Experts of a small language model: width 192, 48.5M parameters.
Below are experts of layer 6 (counted from 0) of a mixture-of-experts language model. Rows are named router (the router's row for the expert), gate (a neuron's input weights, with its number), up (a neuron's input weights, with its number) and show model dimensions 64-127. Each number is 128 + 32 x the weight over its row's rms, rounded and kept within 0 to 255. Numbers have three digits each.
After each expert's rows: "mostly gets" lists some tokens that are sent to it at least half of the time. This comes from a sample of Wikipedia text that the model never trained on.

# expert 5
router:114150139149154136138098128090165069151150069169144148140107164130130143119092106129130096148186114174146167105194151082174178172126083103111166134146071153110125134140154153143127133139152084
gate3:118104157088118167092149122096121156128155103202145123093164092098062124046086082160142143076160141087128164204146125137139116147177149067123085147106160070129193091139215119141169087181098102
up3:074132120155192100111137127116103132122115094058095114139124136125146087189163102097149139127114173103113137138113103128143184129130135151105133123107152146162094088048083140164111142185137132
gate4:091124132112155142168169200168159078148154125134110122138054132134138144109109162190121086113054155100133159179130121095080182150133184178121208055142174135127151141156097133132128129140182107
up4:127160089173162125111114117174106154179083174063141126157131156096141107153146079121142070176128126124159133145093164155174162100077107114117117168132071161144109132148141151121127121090103145
gate5:087125159140125149159110207180142149181079085143175151117142112097099140141117109165155149095149129114120104120088068182147107123141122143157150079102130129148075143161185126105111075152146082
up5:153157136145093140122141143086093089185107114166132135107090143132164189139099104098178142096087062121064116158145172099134105166133159107134142171169117139111083152106064090142072120151157186
gate6:075156161149182081124103085124094112104088094137204109167208155202121132078157142135124138149114047161124133144113161090111153089127116070116146109170104151092067156144136103165128149105128110
up6:124124151114152158073121186087123086185185140134123168127108128115117130166179084148176108156114204126115120119160127178190119147126101120104141107140158112150186130120122077141161099138161076
gate7:109154145102149123117130150063158160121169180148096124163105158172115127170170165141100111115122111157162152114111186125142148181146068155105174127107106162169106157101090143101157101105177139
up7:146171132097113073106124084144051121079128062118160134172108123102167157153115108124109073102121097141047174056125167174084153151113059127125183112115126136136113100154087140188138132114128137
gate8:125147122190148131106112172129176138167146086154140159088098156136151146065117135126128118055111163121121162140192119092150094205084123089069071148101150074078148105152169096082099052139179147
up8:121148114158086113195114176146170169126135120169159148106099112086131118118126108143091119076144141179151146081162095097112136160167129138074119123097159088086135124152208093094083050123137144
gate9:112120102110121097161201148093128123144133128118112216134054104106107184110164172123099074129104145142126111121137126144095129180185062064107098132139099190139140135114110147166176080143125120
up9:161136132103157119121127070079112080111169142189133116143116132185115091119150115098153145140077082143095134161104048158183150105116166139078154100096156072084031163076161182082122158120163118
gate10:172118148142123110059127117185059135137110104117126139067106121130111152082183136156179079129080135135074073133122154146133198130067163159178135094107147155127162134108119157116119095118096133
up10:024079063089134178155157082084109182090147216131116064145178129110111109085122124126080124117115101125134129143083105114136089195118181110138154154130173081158140120172133171079095133154152126
gate11:101086114161156193126089141137174148146149112115115103097086137138165132131177062111088082169141154167098164174135141156163132222148194154113128138095134144123140111159172165132158141169127163
up11:161121173075099119137118126101125102119090160153152149102119081131128151134140093082099138097115082143179134143171166107144125135211110060100113101096092077199151109125147199106199085073148128
gate12:161171163165042131144114115133146124094136066118121117131159133184104153143145119075158123179122118112148149104126170121168160200163146081098150123157135127038117084160117083134090155106130104
up12:160141136101098108139120145212098052186096150124102138150160118104111118154132086176121117149153172143107125166103152051040107116066123145085130132117144140133143143111129173142178125109091118
gate13:109106151103168095136161167160185079125111114118116075160085148144109134104121163100097119136115082160183155072139095086172118171206132105144100100216146143184143130107107146132125133110161145
up13:152099118108123156097123163117138078108196099113191112159090109109095133140115115113107089048158089073183127158170078137155148174165193139169165137173113143157114121130139131124115157160168185
gate14:164129117079142152146098158132114113089101144105159137159173137120178138118173086139092115171159138079166135149096167063117145152149146095046140147169102116111137125116123159139153125170120161
up14:187072136104125150138158160115205109162121116140136179121161150114117141091156122065103108132173132116214094138084112097169167167087115146126113113114107103173122086135145161143169105145087091
mostly gets: " acid", "iform", "tic", "onian", "omy", " Islands"

# expert 21
router:120114137167128095115166121117158083105135108085140093081148023147134129129093137114104121178164108132218125127142153141076172170069090142130187131107042137136134176090135120127176126185150138
gate3:110152140137099075112126147212089087099136124091158170110156056076105102122158149135114138113154170103208094117121180134119099101145118131144114122096099133176108100159089112107203130144081146
up3:137176113145168133167139167159148105109180154119123055109146116155161112130170173106151126170102167122079138121124070125128087149136108164141131161153151159148154157154134092114131111109133121
gate4:109093108135090177120118173120097151108153118166118120151062141172115114090119139171122086150126107168233169143070161147161147103094127077170158112147084094124093131133158103158093178111124136
up4:160117180153115103130147133133136122143155102090156100142091150160170123133110174177123089126147191080089102170096177161150073109135151155108115111114082062176177196146140122128097159149126073
gate5:145102144108130115149160142082104142156144098101108133118098110114152108139105134106180111211111203061162153207086077167111118115135101128120128113125062106128167093097121131137138096143169123
up5:089106105120123159171153116110149133127137118149180116135174143156130150150120127113158105114129112085091120131096130166137114124087058109145153115133150119122099158155122118135173150126120114
gate6:136155101123130125192122121142146156120122103163121096122048103176180091148087145101129110102147120171144090126121083126168164124119112164163111091155132182124146159122136162139139142126137128
up6:127133126140122130102155123138115189109132122156074089116106147118167148146115134117159111155126098091151080220114153113099155128157184134139172161151188146114145114118039181141163172144094161
gate7:088102130120169109138137159109104096140128152118135172125191120150124155113146079105089142132118130148122152142104150103116092137158182153141154154142133119125123167126140132100091156163154130
up7:135124173123139099122092154067156203166119105120051111169106107115156123199130155095133091184127109128095170154117143188090115117114143135144207193111105200112116111140105162159129114102065078
gate8:101169127109113060136103171106126123126103129135124197105085129122129178150107118050166101185165114178120094087165155139091112100188127165188126160087117139151138147145107147148142088119178158
up8:078126140108137174044142112089210142163100081183144088116132129129131121136091135144130149155127090120080133107089107076133114091189116128108161135156106194118173125137110129166184170170124116
gate9:157123114133109118141152090116116102177168094155129136090060220111179136147088067140108183101173147076140134114132061173144133116138131116101138150137156105119130151121090088130088130152110109
up9:061130145150218148082158155109140139090086117103148130165166113127128130192100152157087130122062130104114222145142157109159085174133153118100131146189104119124123140116143124075096140074060089
gate10:113116164129127180111102107085135136111128117136160143139092158092104148113166160104134117132106086162077137199204173110144104098156069066123134147115072123120140096081122124093127111143081126
up10:095128121121129111114107109162190156167121155137088106173195135157125165142076119115126134103167107106135175111162096136095087086180128109144127140210131109112133124108104178100096104140092166
gate11:086185167137196129125174169109139152115150187153095101108148093143114124169084147158115107129174136111201150138180089123153126115132138045090121074126102143189150161145173128127100100137148097
up11:112123113166163160109134085124129104085119198156084167112148134176098132142144073124140093154174144126168120109176110110182154125178127097123103085108143155102133156166172120124095119141148147
gate12:125088140191161095125119124130138169131151131194070135119117183146136146094125086174093031137144095182114160116146118118122113161098144161140202170150118108116090162141106159194108115145167049
up12:110148112098118161108105124077129097128076132116140171161183127086108116126155164076126216093137145099153121108126117131125104141090075078121070112158170144117140047147133152098167163171045174
gate13:156166104137143118087119218146106140037180153125071138179061107047154126116179105156118143160143073167153150133184143095101117140146155143055175113075090104097130069133118102127077109119162129
up13:161129145153089120135103149078110166042097174110113150140153037084079154118143151157151126067138094142170139124080085108135179154135149131091091104111140161076098150113196129132096131108148145
gate14:155084110166104141148159113102182124114077153105119179133156118096131049100142101164172129109131142105129123071131124111148105163129127099139113073120116121064158135100156145114060144138108129
up14:118160193172138149155125110103148158042062144134154100150164178097133060160136143090094185107145113121124105158085143142110107146058141116081093121102178163082119128138100146111089109157143126
mostly gets: "ating", "ing", "izing", "aging", "uring", "rupt"

# expert 17
router:074164060148138060141142174100087061128154127075144092203175148177112131199142145108134115153161169186201154178133170130139167156066137131165146126109127080065089121103159098143144121158142132
gate3:092121129100126088125126181087107107125086177134117151166112126134155159104123171080117179112143194149173225163122100142160126056147154154153136177100204164168128116106126089134162088116094114
up3:112175154136178141088133160092145111104124113146124164135120142143142179106127177088125141143177150139128169134090085079143113074179153171099167209071192156130119129085130055140098152144070185
gate4:072146109078067162158137127098108105127124120081118110115109115126059113168095080146121126133164150155180147150154180125212131087116067123137117115105131105097113112129146141104093188146170158
up4:115129122172104139116121119096101237163139154173111082159054101079091135166138075113097084114207161146146165115148142116166181129160108131097141144073137149154074086140134098158061166130100150
gate5:102120153115101125147137188117125045108190091160089131109151142104118069106088165171170147101140135142141144127164144125080089090091120131170180155108155147112161076156133189077145152084166124
up5:083097132122141154129163121055170126130131125149065168134148161116063087113109080155106153169176151052084159131142101124095126067090172120109166158174137089171114131203129168118118082099145109
gate6:066133120164105091099094119087114189099171159102142156144095124112135134166120084161147142110164140162079105147132189128136117139090076049131109119194141151101079123159099130093102140117158102
up6:106108100114131143174132165076113144133140148157086144150125126158121097173100100125148187128124115139046102166186175096135106124167115060095134100130097123090088153105137098126136117125110080
gate7:077165118132139049091167065106105136185118088150125151155112112127162193134206125081163140119123209152105130133150075080119146090149113117116163117147162120143071151071155089141160137164127169
up7:066143070171150032094126103162105119194131103123123124163133093120156151158163137077124166096072228125157108168079088093101143092120136090128157113155101152141095125113086129138183105145139110
gate8:060099104141175103146096112119149130114189109098150167115112127080129145126117124131195210140182131184093122075116165137149143132136092180091142152086064065084144130111125123102146138115207138
up8:118127152090102122139124153119146126139098133190156172129095128137196097141133157168102131150090090080152160126098115130108066123098124117162203082184170171153102087162105141118126136126069091
gate9:166110070104133101117166080106128112070116093113141104118198083134107124166103161129107109117082079111104144116168129126130131074128205125119137093130101139132157160128131116127075167108145088
up9:111148176186080121137102189137130067196186144162092197132096169135157141093124113112124104125139126122129117189088082138088136116112035170143115098155135107106152114141122142108182111147056184
gate10:115125125129115084095124079116080144128142122204116186106127107171122106130135159109106134130106075131160157138103153190159153040114131170074127149134103109162147168113121075093153087138159093
up10:102209141077142113098134172121138111162094086184110112168125139179195181134136126145129168128123101144117149144147121140087108080139140074096150196082187135137100164076139147104145128095066100
gate11:124115114180081105086158080123136114116113118135139114089137108185092091126118065172126181124201098078190096093112128130129153111077175092124098179216158109090092119135159087153117022112115144
up11:140133096157096126112122114134101168119174147126121104110128102139103052165113040167117112113125070081185069138137163160104138120088153099131091145125109143157137089119166144197081056087080151
gate12:119127135103187141144150120115133073175135148151120133155101177107111134100058137060115083165106127070085164141157067119139134069116112161146088105133109122109122095136165123079147148159081193
up12:126146134078118055057146111129101140130120112107118103109109165187090088110143139113140138147105103163123100132062063162128158146114099109110128104147084175135152173145121083114096110143183153
gate13:133104104192105116152145142112159131138164097123180172147079139151142176092097141106159137156132147082160143132129133137096108142155121100110096178141130115088106130126115090099135117139154130
up13:140183162067132098153133184108096122090153100102103109103170138168109060134179158208129117121139098118113105111117153154097116145087150130159141103148153073113110096115110095160145185177127121
gate14:064157098116145104131121204117128156146088176101149115121152172156122127150179083127085149116040127114081122177153106107125164183124188108156166135150137166186110093127140088160085127165103127
up14:079118110129135128182112087121087096099177109185111153113138117086117139161074154135186119126185137129206123126159126141149086102140084176088118117100151082103085154173106150113147178101123069
mostly gets: ".\n\n", "===", " \"", " |\n\n", "==\n", " ==\n"

# expert 18
router:111161115193131091131098135111109060168150074138174157113096115124140118091127116125153149130200142110152149145153099139094149133129078145112149129105096162124143155118180103104153106152166137
gate0:065125139147148101107134122096085114214171152092136138110073095135158068151130179212120147156062160119212139156113149102098185083097197096148163129179128099134096145156150071187106091154106121
up0:142150161051130096181168098128124077130186147095083154109113152173082204116139166111133094107163167195133099163097102092167111142124133112130177110124160094129150182130191137147131138155132146
gate1:045122104106173179170087158104109100135130166149144126117143115145138085145141116137168153091112121136127134137040069121127177115126109159139077137143175153067104129147145119101177159120105136
up1:143134135171200146145145111169118098106173128106104160106155200091104116148167111121144153168070112140144120128120068161156121130095132119152148126154182211120098102116164089150087112165141117
gate2:143156082186125188118087127140155120114147098058210154084114126172087108118125150147060145108094145137217199117088123161195177146154119174156158163109154150125155152122145100104131127119085095
up2:123122074162098224160113106085156111144107088128117117112145186152159168094157085148164097168142129142134109188113113127176161146168122177118117067140179125081144115146170114099130139152094146
gate3:176178178136075166118147159140117075137151057105067124151110137139125068209064074151147085117158142084162131086120084114146078121146181116149128152112127180097072104105153086109126138085147156
up3:144199103115138184105151138107107108114091078108095153133121109143118175117052147100168114141151151161113123102174094146180146112141123183116125128121105176073112134090061129030153155148148139
gate4:149170224052146121155082170097154129163092079143175113146088143206135118124151146185122176166204184109164104161167063190130113170132093134159143081110096104113108124120182114101175139155053136
up4:131095102172155139113135063101146124109162134124120148092148113145144125119134092127110148134110143120121178154104155118113182124115131116070175194136161089112083142188079146118100110090134100
gate5:145155102189093123077116190081125132147128153163157088056112099097150111111097104096105140155126100112120165191142095133116160137090103121164130208136146103106147133165116088100085123154101128
up5:082076140143096112127086121127119169127107164083171196130164095146147143122104173115147118089108153170145106143205110140125153121119060102137111084164163134118112092196094110114161141174164105
gate6:099110132140118127093175178128144088125148101079131101119115046093147145134139086114093139102157099138154085104170113187103100170049122145116137142138112145077132126108069124159124145075127125
up6:172109117138201145175123088176149102134120093159142145067051155163168123146110100151144101121090069151122143149130178087109137120169105117082139146107085137199135146083115135113106125122114094
gate7:082129133195132125156075190139104092139151129126083088048106060123104079168114150111097168163128198174170087129133183093144122127074122086152142134123197180090076153095177126161103123123124141
up7:142151157079156126110171145198160140084146170163127105102103133091147186120089151078130090090143123095098095143111092111156138168171119142142129138126080071186186118135083137162201108060152103
gate8:144099065202167127110115125150129148150186130121148036106083129157153061120128147122151078099131149120094144181134138133085138119142041191145165191149085176125161169076107111093125065098165132
up8:116193123106142096106144099190174139167060154118081176166125122112097167093146129117063117146139092135137132122119103104181144134168146151163108117213166140137135131124132128132112151195151189
gate9:045115140142119038067108175086082129064139105120098124128089123127172144137163114122118113091143147128100083114140104135136119151162144163177148078172115170137066048132096103135171148137155124
up9:149148140101103122146120095124173105157107091121109180125149101099100115140094072088102156133071115149174117126084186128180153111121081110121057193079146108168207201158092134129116140136113139
gate10:142193099142124167162104090051121148134106079100167193164153088150146162083039136196118105129117176117103155169118109083127160143075085100153141152161119128145126163125128156138154125160121110
up10:142195126083102144144078077098130133126117049083122225136134136038079140072084105151169144108149144130076159140109115139134131109142112128139089112196098117149131103196148149135138160112159101
gate11:106148116103104063146160109161126164185111145156109091141151109114081142167132156107078130131119204158137162126135163111058133130109097108143131082159133147063114136139117119148132151123136149
up11:201156110103093108136172128142042166131113170125099083110103094104111081107158110103049144139071196131128122104135176143102155118093124055150079149155180077132155129151096217166139138167146148
mostly gets: "orf", "å", "abi", "ä", "ski", "ı"

# expert 0
router:110131103163154145072103123150090073122142087152139163177097125104129075108086145046149176139235125123180083124137197104107138158135089148143115129130156119114137152148108137165151064141126137
gate11:186140130134147150108141162113215128135154110156183065124088086113110125140107064112114226056181158119142045097152138136152176084161107142126137134139150065123124146101127118101112137195203128
up11:205154126140095172097107168122113121122158066184161122144084113135090120153132110123123181090114119090135073150148162106154129090184093124159156116101177058165100115118106172128110120146140128
gate12:112120165117120159149152089149135121150200162155140150098158118105182168113151168116145153133150088142106091160031142125087117117186115123180187150128139136132107117123190161178165127120148150
up12:136147125134155103184102133132097075102096060108083079149073071090105091123133102153155162142101126080150180069171135147117164156114198182152155126077078161103164103119160113074129071132060189
gate13:108185165142124140147126142119095076094107144192117118125171156083120126085159145119109160088144172134164173133186114089151105104113155128149140050144124124188121129081175146150114122122139138
up13:090115091157145156067057113149089085107096113132133121159178132125199131139105163137068196092159160139126091172114154128131188106125148157086111112161111131147126094173094107138125072116165062
gate14:159111168052103145116106101122161131177140141119125089175142145114126110131165133154161131128119154135090118164099137075152205163157081070147120187137093182044119135136175087125140130117176077
up14:103175075172173101164137198137179077126123123091059187143151130128153150114080127117150098142148077151105113109106125159170119163149151095115141086165143093126100178130107087116117138118149089
gate15:141169118139177074164094113145135122178117093154124141153081182070155109091121103135129096158138083137144138094152100080173153143102170130151141093084140182127112120153177122171112098090044145
up15:146092171096134130051106135108074106120092135136124101062149051163126183141099059086136153143166131124124128157156172170095090137164144104136143120216146152123127066110109127139156121166191153
gate16:098146177150124180142074191156137099150084149152148166154150115124106094115168161114131142163122102142113117077088091159110128176175103167155141172110118127134129128148119189132174081085103150
up16:115130179136057168107132139114111113133137124120149106104141046141136088122158116080140139155118025203165100105129107149087086222191092145108146092107147123163107095100084112103159114105120102
gate17:084074106144100150115127187110132127158119183137158155052137125067152176104122099130096149140138186134155188108156179138123109085086201164146115149134166124129132090155109157167122104121138181
up17:127178134156133112108090165144161143125092142067145138118178103053122168098083083129132123138123133189125130158139140057132107086096174097153105214114160117081136151155090096202176130146166161
gate18:108142151104126189148125172180104174128124204102135154138152140118148118104100123154154190132180098122139151155123163144108152126071077114188093130149094146143142161145113114169144132166164127
up18:162154129090143151114114140170107105142139103123108143199132128099167088097165101177099104076112122129118090154170173175111161172085157192098166090111119065094129104115153196145126141131114145
gate19:115148143113136177163131112147059105057138185172152102201103061104115116175114136121110118102155138137133088059140120119127087142138104211084109143129147187104132125150137151108103126072103174
up19:103149167148114128158152119111062152118171096160128170145109107125161135116151148154136135108148075120107114149108094191087153139148096113057104114139187181127102102167138116103228117052122137
gate20:118176106124144135115094140100128138072125239090120174126076137113080128135128131127124143089121118116179076120094103105095162211081134141057155161177160125105165142154194122131164114173102103
up20:181138175086165187092104144055147138122118158104162141149112099078119138142075147146119141122123024147172154132125131121099147205100162160101122156125122091141081138132164151112164197159104057
gate21:059148138119096136121096131096093154136165115188143143131142087140137100134124142131100119152120107097107155154127136088162120124163109161146065080083108134138145106142140115157193135146157200
up21:091134117109115126182118070122086078089132147191136135138097146081161141172134182151161095155131116106161155163178070101130132097130169120077108096106140132124110044165095167126147140131173123
gate22:095107084130130136107197152107099106151166068089115153092144110110083121135193079105133174089141183128194117158093120103159115073131167183113118117153170132113108183169128064198133110144166076
up22:136109134113132093103165202146113132062152098139095143139144097093070064148126105154175131143136156143161106168113102123175128090059134183124095069145139138170058122170167122150152092132155099
mostly gets: "000", "500", "50", "45", "35", "70"

# expert 3
router:103179070172165132144141101100078022135130108124126127162167103141116116161111179062165130142203133164164092145115093140142171159089138176156136108139150093069169151126163148127166086158171083
gate0:116165145080136133165121126164107124144140130111082156094114079156115087124107112074079120122119175130121144140136170207109158070096129112179082105074132100070147111126124120059167091084169178
up0:151141120136078119174126130104079060128148106087131171170122165148164104106135155083077206164130143092051142063147105113130109105121162110119069079099146079139094052174100121201176136073140122
gate1:126128110124149162132103072189125115193156070208097149111184136127138132148141196107095174174148104114113153173099146156161138115067094117157165177142073153131143116150144114124068130071123161
up1:119157140090072158073090128147097149096089147159087111125074121145112166127126117117113179090148142170115105136120072194109164139129132111072137138150159133148159171155175075121150141187118107
gate2:121113141151162113139096137133129153118136100075138090153089100113158119111101126145042133161148126082143164160187124106164127200070125107170162115125182140148154132139116073154142134066130147
up2:125150115134129164157181090091167175100130167106120093131153155110130136078165142096136148106136124120093125132100140111124108083083127173143155184112102126115083154129202171085137113137141162
gate3:132103135140175107163149136119047130097108123128150128141173115117144176118089183102132123166170156176169114094152118026074134118154169138114109091147120081164110154110120099119127127121140098
up3:114130120079105107085095073142097121127099115129161084131155142147131193090103087161181161155142176165110047137160060065061129105100104143088152101144120078129106155130123144126123152144152131
gate4:109160114172107130056147097176122117138094077135139151207184124103125147157141133123135134152114095101170092170126078142128070134192145145118193146134193074073156104165133144096141145108106152
up4:156129121123132164128069086144096112120115106081115181164199215101192160162144100147084158113120088138100155157138154109106140147164074126094149153154092066145166058098166167140081110110183102
gate5:086043122109118108100135126147148176063068109087125071137087195110109117162140171046136123134147155173077112098147135163094162149114114129107167149083131133101112101118115163113189081094119144
up5:125175168159145200135156134142112163108122156093128103142135077111086132116184156123098162108152146080128140093109124102147160177126077145078164114210185129110117140158080170110157101065158192
gate6:104115139144125060139105127174087110139117143131058150203130130145147131129186071081112098115143131077106161120090101090170094133155142131166130161083121169086100063132146067116137125081193121
up6:123079105126145097139119079131111086111085098158166109111142173139139170161090139167080123126070141105116081089087122150151062189097164126150176121101165120149192103098116100106139126110146147
gate7:146132171104104141129125125158168190125132080165087170100110148113121149134109205084161164167164092078153137189190189154118191091166151126135091091142115160072070162155133083137084102127156114
up7:111127070121146121109150121121103111116076072131160162114127094123141089101094129124145166087090095112111109100134071147124146110185011120135153183153148149124164101151146171137139106113112134
gate8:119153131092106150156060118109097151113090125107120116103140059129129082132110182121088152159167171070132170186153106129110151108104127114111137065158095105134172082121098120120101180111088141
up8:146172190126095158118137152145162168126102045191128092100102174170125147125138148164161174132116130093158164073126102101150091175103107094128176127115148135155152136162195130156156136128125162
gate9:134042131110131136143105109125129101155124118068100136082145140191125131114141168129136118087156133099131096174099115103132164142179165155154139070135151093205076106094167123129142138137157131
up9:110143143126133187156145123152126084158179165089097140061106071096162079131152146147049149144104093123127086110101081165105114117148147081110108120140198122176147145094148151110178104107113113
gate10:123090074088104138091111092131088167137109136106124169136154146134192094127109124151124073130106121100197142138121144142143149147165165102161131117141145100105146150083080139136165171109122140
up10:128126108175166148204135093089098165134129161152089086117132139105134136139083075162093114074147068120142081136080116136159219119173079055103146161120135105103134160140092127118160210147197069
gate11:096124144128114159137132104179112158118117119136117189161191191123168065128092020187124159134143179179144135098156134138176124156168166102115140154079118129106126109189172127105092182188147178
up11:102135165196108120118114116085107183144118145165134130077098142185120123121115101176128142031161123200097133134156191127077125154094111133088115078159090147139129115147114058108120169087118110
mostly gets: " wounded", " kill", " arrested", " daughter", " killing", " murder"

# expert 25
router:140136098151115097172126195154098057101127132106086130182127118086121160180095164102073131140155169164139117131144158171120144166102151085088113142164112108061154177096164151103167142113108149
gate0:100143061140106180114144207100107120056106119121103157117115154044124121228209134130110062145105148171132135186130174146121150131152153144095137123122181120149152121137117089144129093121105141
up0:123164127106145138195174144096096111130085113129112149165113113144156154110095061135142159054134141111116109114134140198196109133145149119132119150079094103126084151089133130113102151111091128
gate1:134151103108111138112153181150130113166226157111147129157111103138127130081077159112143155159117150151174128153083112142103114109088147121115150154117132117116144164070111152145092083105092117
up1:167176139160085077177128157074153157117117074105082128098113087120079126126102123146178033166084130147093107167136150095152101070101151119101119139140130164144139129113121121104108131129114190
gate2:159150132157144128149104115151174109099158080136159194127153100058093148182090123124017108141180077111111127152143139147084171136117147126106108184097110139105114125130119126040138153100120116
up2:142081223121155178087130082074138161087159082147140154191197102090159126111094112099104148139147116121095114160137151122101136147086160104076136165121149107135131156119186162092131127081151104
gate3:133184097144167089165145134172051140129136099093130159143104155120147125152149146079057132105156174127103151145148090147168161063160123104095131180125106103176154076141141094132141187111157117
up3:130077138106104194106162115105197070160088131101125135121147090106099069084099121171182126144095116116181128153123150114059138200121111162187146069130155153145105187106135120151108075123113110
gate4:156111106076097102119180124122110147185152152153126083135139082095156099169102125073101108108165159192104076145127120113107131163152152156057101116109103098146173131085117123132163165157129131
up4:091179135146130188091121178143127100129122140113151088142192150107106127049115124159085137141181102124110092099140128126133175152130073141132177171131185189088110121141157108123073110106118111
gate5:109101113083091164167167104156152099184163140160169156119112120170074097111129155091170179124110110091167169094161106062172116116130212155143168124133137128078189070088113108150114120101114025
up5:149130111163135054114116064127114055159197146123105166133129114075155155144123135131088106182121167175094078167039157104068101169146080136049182114092136092101106192155104049092147166123136208
gate6:088150143139098127179148155095148084120094131098140212094139166172164139175119132082143097153131136128151162060107108145134133129095143094158175087119120210136093085134118176100152129190168113
up6:122069148142052141176118185143144138124132123084174186152100158145174106148142105091160114125094065145162117112138102150162092094063106122092154110090138219135118098139134121066177127096158126
gate7:098140083101115117149102208156114075119095122114106091105123176117113175149146117115095143102154124167156101126132181201093105140095158119183110049172114160142129099155100157112112133145175150
up7:125103097103121138157151201142075085137090111160155112094140104052168122192139085107080183070165162185164170124125169170113140127100148082185129063143105139130088133137098108162105148151126110
gate8:141204111153114134094123171137216136126144137157088116187060080102136150109113124176114155098177135126082067137124107175198122089090157094142127140149085131069126095086127119048177124084123124
up8:102117098139120137160099111108114163146103103130090110111112115116110103143101163111145121127150077098061165130113116178153167126074088140147079148191132091148074093181163157140099100161219120
gate9:183122126169168127112139147144164166131129062148159130159110105111140092154104141140075160129129152091145111167109167146106168080076131095154079166131103120091141115146166059133061193100076138
up9:155146112126115130090168094113182175143155161181197164159162100112127162089102174083161096136063116159145160163124134114096174127159109095131097157138093085155138134097165081103102120096121140
gate10:125141148102177085187037143152129158128088099172134177130132062174194133146121098146079127108119130158132084135223129112155122120101106164013096161190150196124102127082114118162116080130107094
up10:159170130185127130105132124120132094174100119138109215091128098136193126108111141128088139120106197123132115111116095133131145151103103186091139168122069144145094087122143088187077081154162107
gate11:148095163169190102149157188168153113115131149143122148099126145190175123175115121156136124115130119180157127150137160071153107148100133117181070085151158124132117156152149148139159147082114085
up11:074156107123170190094090119154104079111191137086129167134065129099135068165152164067193150109107113132128084160111088205099155145114136144105139084137124093125019076111122135088105161143142180
mostly gets: ")", "]", "}", "\"", "”", "})"

# expert 2
router:093160123189118086152090123132161129129171101161125142156089100114141119175111100079152070196134114157161142121165143125163155137130128140126155115137108039118164182094115124141159104153180101
gate0:155157111116145068145120160048113104151107178140095110131092075105117154202127083081059146108109129147191085158127113171120127097142117096130141138159082107140114065141125125156144164107154135
up0:127136110166183106114112082130134129121138121172170118094160130172153087165069117089159124091139121161176133130107122148109083136115101120159156115100093125091140155178097057132087149130074148
gate1:105153133104117120150139096214176091169146131181161081152073140191126106077096129112126155144132071168157084072154157141145111160161135148125137065135163086122158169086130155121129128125129131
up1:119132141110123151194098093149138134179137101109082173146163145127124134090064112097090064112113134163122159164054109086069135147087152113162114107111120103110128096173108135158098120110162088
gate2:081161105113132157137130156113161147139137118091122096097048103117114125225107126090150117157135160133108148149107183091041142105148102133111103161162183092109152091141178162098125125127137140
up2:165107080136108129180145149128119130153080094109090135117138089107155109122081119098108130119103135116122141117115144147149181109093121110130112138148101171095085170149130140167093135079104145
gate3:073113081163146099089099120113090114153130094113132160159134095089133080121121025074087120199129155135128134120131160201120086159135123152142076133130115164059111116071076149134121148077104152
up3:205116117113166094125112125173108173112137163087188145125078083140096141095153149164116119100114127074119129118119129133057144069120182125145083098155134105128109161103102126097125069173148151
gate4:116146140138150064097113162048140091122106125114124156103112121117127085124105163153084122173109144078138104128142147122154149128100119112093144113138073078184119089116199094162077104088146151
up4:117084103121101127216143144149184181148145161086164136099154144101079131152123150110185141151169067140105140108153154158127121079113102096145138142144143151078135192122111114159163131155089120
gate5:111139153142186098142145140193161091119175132089129162130085101126126122149181151108079162155122144144139105122081071150120103141129108121097096157142091101121109107129093123138074184107141118
up5:095138144156154118151149123149102129094201121082074162115091160151148113070121111169102076100152148100097128157094150118102173144169089155139134130123175113092076118131142126152132152128179135
gate6:091126153128146157150114131158155063073098112166176086087153127125122060159154118075116109139107123153172125071149137112090141189134147182120146166104121136142162125124108113091215068137093105
up6:175106132147118079191148133133151078092153105122161146113116134153120091147176093067139082172127176078152153139239111144110080134130087122183147187125122106170124151102112112119153079103124089
gate7:150085118121174118140115149158146096152085206159109098118122161151075080110102142149081158107199162118141175146150151167126183158133185120178155145131170122126091174121167089145145104171122109
up7:130137190143080121107127161181124153180158169111115091088152129125097067094098133060117181156184094097137070154182105083150091153121081157137139097148118116105181147127139180075153093180146111
gate8:105126139047148155116120119169124144120088109133084127180165132134104120092093085175135082206071122104116053119114092147127171097160153056166109159151129117143154144178147101135121105111149093
up8:119065068098112174130122130089097107113191156133179170082084141172120101116158164135105129112130150158180123179084147117133119157077162205093089142068144135143104115067092187148078127166096069
gate9:097096149105106196142110097146118131153127153137126155112045124119161127099155127144122048183180152139142126094196101095126138103154126136147101112162137120126074106136198107159117095136122141
up9:135093166115098121122096135064178128134082092133145146131140133172088126059149128119110184096154085166117145173154171079139131137079130155095129129071117077186142065149097171136181158094162150
gate10:144118133157160038167125149124102137099171108097201125094148119137132128087093092147092144119141149151149125128183241122180118105159104137129185126083216097146113051108154113172144129140166121
up10:108138133094148111100142082096125081166123096111095099092157150168121141137107128131152091068158051157182126130015057140141119164066113145100119080177171169166144176101100161163177146163146169
gate11:136087160141184104139124197101132115130146132125097077134172158113108105093149100142100141162091117141118071061101146158138132142092126136067169139144113087145167146132100147126141080086125104
up11:157144117152112118169201089154087110107119064118114144188130088104156117073103156127158120167150133145192158059126146132091143155099118181117109078111151129133176164115119107092147087084067100
mostly gets: ".I", "etch", " No", "adal", "agu", "pe"